{
  "n_layer": 14,
  "d_model": 384,
  "n_experts": 32,
  "experts_per_token": 2,
  "d_expert": 96,
  "d_shared_expert": 256,
  "activation": "relu",
  "moe_layers": [1, 2, 3, 4, 5, 6, 7, 8, 9, 10, 11, 12, 13],
  "n_empty_slots": 4,
  "router_score": "sigmoid",
  "normalize_top_k": true,
  "routed_scale": 1.0,
  "balance_loss": 0.0159,
  "balance_bias": false,
  "shared_expert_gate": true,
  "init_std_router": 0.0255,
  "lr_router": 0.00252,
  "n_head": 12,
  "n_kv_head": 12,
  "head_dim": 32,
  "vocab_size": 22914,
  "norm": "rmsnorm",
  "norm_place": "pre",
  "norm_eps": 1e-05,
  "positions": "rope",
  "rope_base": 78100.0,
  "rope_fraction": 1.0,
  "qk_norm": false,
  "attn_scale": 0.177,
  "tie_embeddings": true,
  "parallel_block": false,
  "init": "normal",
  "init_std_qkv": 0.0228,
  "init_std_o": 0.0,
  "init_std_up": 0.0228,
  "init_std_down": 0.0,
  "optimizer": "muon",
  "lr": 0.00164,
  "lr_mult_down": 1.5,
  "beta1": 0.95,
  "lr_head": 0.00936,
  "grad_clip": 1.0,
  "warmup_steps": 200,
  "schedule": "wsd",
  "decay_fraction": 0.744,
  "decay_shape": "pow",
  "final_lr_fraction": 0.1,
  "batch_tokens": 131072,
  "seq_len": 1024,
  "doc_mask": true,
  "train_tokens": 389400000,
  "steps": 2971,
  "dataset": "wikipedia_en"
}
Below are experts of layer 5 (counted from 0) of a mixture-of-experts language model. Rows are named router (the router's row for the expert), down (a neuron's output weights, with its number) and show model dimensions 0-127. Each number is 500 + 50 x the weight over its row's rms, rounded and kept within 0 to 999. Numbers have three digits each.
After each expert's rows: "comes before" lists some tokens at least twice as common just after its tokens as in all text. This comes from a sample of Wikipedia text that the model never trained on. Tokens count by the router's weight.

# expert 12
router:467492484448502423477447456496505483518462540403521534533517458546399501418478504524553407439536533559520470436477494580532427476494529532401473428472577463490559513514495393528449534493517453551466460464463642417472534502412523546512478481583531487407513527489613451547431488537536608508518543496460385494482506467542396469542546464496446465462440499482528531561551432509501546524476
down0:434485545556432492599549462477450531494571497449523423482413476460524425453578504457474508509507446479389477438403393392458543424447451495543454493593473462469504551551464488510498478516461557502515470486544506469469605453375505554443488607417508434434537542415436568580470532603473549548476459499482494463510556503513375587467492540497448432529455478572494473493420503501463511497470
comes before: " The", " He", " In", " It", "==", " This"

# expert 14
router:508424475456512545529553517422545516490523523534553611547527479582492442508410536468575517467514484460440487463401442570532493383501485513540446557450511570511470536517506447546447527437436495508460543452479468489444427485555511531452412603491508491482538408494521560516493556418562583377535437498474461424478461462560545465529533414420455518464466429465441538526396480556491511466394
down0:510587488512426550516522437460456455399434505567463534496419481600484470545442465553515552489529492453492478510466393437513505514456605498518451527425481493558526505492520565589524484454429441529496476484471500513432531560500504499456511436562478464512457544567576547500513535494530454440514503438433449571595586596546461423505548535479492459518490587538605430467500504512489437494450
comes before: "0", "%", " by", " to", "′", "5"

# expert 9
router:402598494474562503473430510459521443510383470425510521559549420485502442408512446560513350479502523461469534461485525504532445507518468486496437475528553496565550532508480469558440492443452531480449492373579506475531462408497547534412507597526534515493378423545453416495463429511496545500458418485473483360493544440450548449611501548523525561386486451461565494478474521482488584530492
down0:516488503561461530521383556486439493552523541528545493508576489503519571509552478430553547414508536504591485395523505557466485462420558516483478497499524417504504558473455430430473500445368462488523501491532491544471537554584511500383471508550463540563501358555447537524484581442490535560503453572501418468460599507470457525405473540465489550454492521394464510480599533491464612514468
comes before: ":", " \"", " by", "The", " UTC", " information"

# expert 19
router:433477516511511396474582423442589472529490583495449546517593480547570534504531541476543477431467526508583476445480388520504501468590534503488428559511569477512474499448629378535432509482463446483502512561497591565526539458435484559437453466483517480395439519525604414460473511492542538547491416529483513449479499490465443468426505467513457467514382510447487525540515457501513466519479
down0:516511515458524443576594468492345489535522535536472492512519494524512441459545439525442467565579542476365468593482581423508548511428507498515517476434540494570454517557595503596480458507523469533524431494584448473584541540602519494460539499487434527522434507494579514377517473430501462464423505444465474464486530557539517478485504475548514527447547581522431552469429506448508473446572
comes before: "–", " |", "6", ",", "5", "4"

# expert 30
router:493492466419544454563415443464613493517507473523571518528578501504468470470489531566469483498516576556589455441507438568516448503486545512458473433481550510485514549486488564550597556490506505496499443404590421553464510487555534505533505560518457469502393582345531500484501543446571504472538442524545364417504458486555523454609476575533452511549524509422477527481488471536473520569520
down0:558478474454508492528558409545521457466457431546544498502543521499531501459574459542510613465540507415505481490534453399463492517504513504505492519402500447519491482542427431387489430602491565460527460473511515511559535487434478479597499525530481459498608494523452506473499507457662577535514447489568498596546532507487461477388532465419541428496565536553490528411554432522470550507547
comes before: " and", " ", " the", " which", " but", " he"

# expert 13
router:381465548487522497491483469486452535609468545515489603410592463529384485523486472499492477480522487575471451491527442442477479518497477547514487375507469547486509557447556523526528490489594353472469534488494525520512509494610589553530650483510593473488482450432491507593495481512549545480486503558528540470458401499509476367550445486530495520557490542504452498484445504540534552482540
down0:566586568543573514479520413459510515547494477529464514416558497522533434502516605434504606532415554502438501449544498581540465453447451630463476550447542537496436580505462407450520492467449517508488497534571525447514586514507538538412493525486472485560489539608552475533471483477488476542553466555580524467464454523441519514520463502499491584487564602460548494480507539464474457470379
comes before: " ", " —", " −", " +", " .", " %"

# expert 1
router:398495507532471492587480504451470503608466484377493621511550538424459505558570501499622505447417463521468472499462474644493460487488507529377520453474506517477550535553504481513418526477517425499533561473594574545510540453559485605397553528549488470522478593442568368484482503535563534467424456512500434456504449437341444480561575395493424512442500472455374572563486483456505488525550
down0:448512465578571643544411509558463570520457516425337476498475474460468422484436481482421451505523536518460562479482537570475390474473549539470510566485567473461532419434536579451515472493495510462500553468485556469510489491503444492491404482558576478527440489566467410580445496489425538538546458488535404447570507446508485488462522532523464537467503513520540548560508542373486612462542
comes before: " the", " a", " his", " its", " their", " her"

# expert 2
router:489495470426431474457452447528618499501495557531436534582508475556522439554575572472539493486522543635467490442422496494524514483511404497414589491479565532571559565476526563525427500518573542472522472518482561453569520526490572520544542488420566445459473508506578501506561473516589552543528439472510550468421540450490469540441541463463549524520472433473572545594513482517496495496448
down0:513474516505561518484476452530466484452472505484519526552459411510503486542330492505454526562517529453474522489532452522515439501350491446476523565483473473465432460483436536428512540531649568499495524520499426533464445424530501480420533364461458563519526566525539425491568464521492537491468607569518493541476462558510494518500539447469497455499541337483470523507502429465496546406420
comes before: "1", "0", " |", " in", "2", " to"

# expert 24
router:411475454413490472501571531498561448544411459474503598407541448435475425552543434509518521531530599476426485532462472523405487504480455521531387434574426570527478525492491395525465580453463495484479486433537507385532536481482475487470530531492489462386550540501589388464429502516446481446458447375600441425519425540552410440529459493503509609509388543499546492489487486527516479448444
down0:524441493484523414487516473550542451425504451482476475479454438521523472564524540525490484473437530435426559537489404492533470491404524412503548505467443515438590555451526474521464600510514503574457595587448505420519420470433435501549520433597583538416517590539523486510526470486420502517495433473537476526493507464488517570533372415428539604501471509615490427441425509503507503603478
comes before: "1", "2", "3", "4", "5", "6"

# expert 7
router:491491498556426503542467579501450466493534463492509526422505445463464539541466613533610368493481571507598492507506523490515582484487436569433469435527422486503528514462519462466507522507485488468524482492561573467471491499526514568515469490558543472478464533515570443464488518440556512508456404446426419448491422397601490489470562487519483567568487546399484484496474512514571514529475
down0:431491497530462492470497504503505511508523514535517504535586587431508456493453506528496510475407568487418442505559538486569415567491356509597539345526492491478410556495473497456422560522404544438624545479557440517531479600495486573458486418443443529551477526421407469510496527569557428558482531595450439522481470480531457505515496499523457591493513464531453569481475496489443560512530
comes before: "==", "===", "The", " the", "In", "="

# expert 5
router:514411519469457467450497502440519435501479512453584544512617474524463502601505577516542450435515475518481476478493492581499453521483480554489514543484566526391523536481488428506427498482661464506500439408543536469430522534535553552387513493519520479457525547408414456376495507509545577570453510520580580479461481510517457419503511460498438516453461542513379501570441509497429544529503
down25:534465469542462462394509646495524482480500533447505492553458535449499525527535554479514505511451506433379545463548532481493546469431490493506506562540633464491560517492487465451428551491459521389569581465512564521447563470404523497512430519521401480505478484526499528579463500503417509516465510467408497460492462604466426497442547577418464433457439495479520481380471495517453465533540
comes before: " ", " —;", " A", " JPL", " The", " \""

# expert 18
router:482525522449513567515499508447484523528553534437569577436566491502475495610492498536478415546497464504455475472403482488514486418470452470525569548479391511540470617473498444543498497472517474521511531473510483422487477507534598513447459513371446476497497454489536389496455509622499562442469552478592493523547494471525489474535457421472475490460449511449564531550466451485478576490516
down0:514539493472441550489530626441554477459496507490515509537506440467436483618494529404470496530589451523494518517394487525475522533478549445496499480497497497525411446547496511498615421461478425414536501527468447438472494460467538532463565557487537558602477426515467529521446491527520508449595326484614480552515461610588450468469443507498576495496437425511495517484544490513509420611426
comes before: ",", " (", "'s", "\n", " City", " was"

# expert 26
router:545450480586414521469454449489414476533451485472509546569554490440498509524496536461497437518529544547502466414458453475464518470560474554434555383542492549514524518450563503523518499449520447546514445518572520472444472523542475609411566545527521468483522478390467468535514490529564485514525432511539488489534382441554545422468529453529484520464501551440569534575540536545397514527407
down0:353453556503450502474449467479506467483496539512472509517504577469539540553554473470473511479372486487535481444548518537593527542578446474549418508473606527542475563459408510556523506474475490559484569531453488552495504447516466542368521470552485449417535634484607614496492580495480495488469416485461535552422477480392456477484575491511471458433514531559516452504507541335457604470425
comes before: ",", " of", ".", " and", " in", "==\n"

# expert 0
router:377453444487421464515486529417510432445491507545481525520566482469449472576460529475504471472537554530427483481464375523535507519577415540501412492502427585484560515500516518547529543474502342489453516526481532530503474498371532500476553577534431480441456459390569506526539592502577604441536485476481486499540462446435444505532520502499405519456421540452480561494562466426399452526492
down0:465507493505537462442540537543485473488477497520477432446450461484528468512478483524476541575562462435552556474558588582533493566538568501389547510442516497500494514486480518509574499576555490489484561463531451406514570507404389420478493430574513556453423513494481533528497499487369486543483509453482578565428514428490546554591547524394583445396580482548517486561498472566396550446499
comes before: ",", " and", "\n", " in", "\n\n", ".\n\n"

# expert 15
router:483464519552524423515560395466450461507507455396621522485583467481534469510535593496472563542527509563537506507545458564524439438472440521458470390477501489525496538485521455587542579540526397527474505504494548613510509482497561531506468519526480444562455447463522472432470416516508563449633531522450506457487519450436558465574554549560459540523544502452425540608558464522480558496369
down0:462445530506451454477457512467441396541511470461584587561575465573496520529408462566400406463579470531624561523510478531522509505553588415401466461491538458501460504522473543496453495442491540484519438437402566483464488524549515472496505546451488480469483536491446452492464429457575497504446520519486498501525445471421516510417555548447566495381500480448450506605480492530517506498597
comes before: "|", " |", " to", " |\n", " that", " by"

# expert 27
router:460528508522417483422472499496460416533468492551469521498513450507383409472537483451545358488474532484510432424493475543521409471537429535420467404434435469494486640575585507544544604482430562529483503474635498420517521436504580485439448542510534482521457497404536488390507485589516602540590473535463552472549460454440419506476488466536495528457533543404449593521449459513489448510427
down0:471491567356527531452505422545467473538477547394629537529503462498580558485465418554451433490439512450464416494520502419479512483435487504540562472604492529527497541506519475486497453553604515375467432489447509527487480527578547453478455575526518476490568441503500569602517548465489527459555490392552582501499521545565572455590411563446481505588432524550513492520530556491445527490374
comes before: "0", "9", "8", "7", "5", "6"

# expert 8
router:480514423488485466549505461385498446542400521488534558520548498520462471579498569479502417473499492528428418469405474487609409512496491498562522451431383466560588535481504556548608579497489490424472478423498538527478522463447470467434529467508468481458494387510574512475405418565557597458480381570559543503465531500442463437428494430596495532483508503359517527555486467444489561538435
down0:494580577521503529487546486489521488533552519471480436508492459509461495503502566547454523470466538553497500539508500488508545520429479449491481528540500504483477577474595524560536570450527524514509453487513574421478459523499531487577515595499559481486452492502482521508403497500533477584502511447437443470492548582467458466593493466502486449552441481533453593455506470600431512532524
comes before: " ", " \"", " /", " MF", " Total", " DF"

# expert 25
router:461460511503491515535523458538513502533459552508427545436548478456451513525577607535537486476534489552490508546415405537499416528488400497440451432416518417508523553497474501517481443485528454468447522502523535534478505489508480465495543488523516464448549527460561492502526457435535551480496510376431553465454489453418426439546541511565456572513496449539545540611510470496450557508475
down0:448541439553508531447503470413483502586373546533469504500559485471416452513567519386472531413559500504526572513516466480484498421388483506520489546468539575413468522572531453582449492486455452553498459514563500521389260507436468549569447448509541508431566474597458459485486483508507449452504528509595518470500512448447548448499479455628434423432462571480498426497470642447505539464452
comes before: "-", "|", " years", "   ", " been", " times"

# expert 28
router:479432440364458561518418480421545509608529491450519507438546466410438373482503507456511492436482535540508384386501526558559427502584406613550488518463463402558545471570553458496521500410451464482458486492543495557514419434507562504442556505555459482471350512451503421450441587453518537499579527547482454380513456504439476545554496446500511545460473519441496572494563442468492526438497
down0:447487462531479540417476459460472559443538439610526462464509510413434501561422588432459537501475501415441477536488528563533517414581501489514445532530521493479476498600546512522481549438422379526550426512560431464469491524447457588398540475422433537555454558442473481492529586447511510485522579515389645536511523542429529542470523498468499480522433511474481562504581534431481491449488
comes before: ",", " (", "\n", " and", "'s", "\""

# expert 17
router:521480486488495460399492542505474491481463580420505534512560395401476465418536577549548390395479630507533423490416503507561440468478471495414444436504477540485536582485457511502541554480507488475487606537526500538556554499589539566436597492522468487421386554481523475529496531475588543512436405499481503430482477488514511424459498434479446565494477514568470555499543444528448548518502
down0:468498528469459571454547512397410481598559491562425520550510477465496477469560462533439375533494477551592577506522545551485498446463568520531562457519437483452503440460525521405462480437485500531535492542433420493513444495515444475403405459507514408447469526511582454577567496403530485574510541459567495509506460440501386514602516510441550475414424443499514426405403476570557529374533
comes before: " the", " was", " a", " he", " been", " be"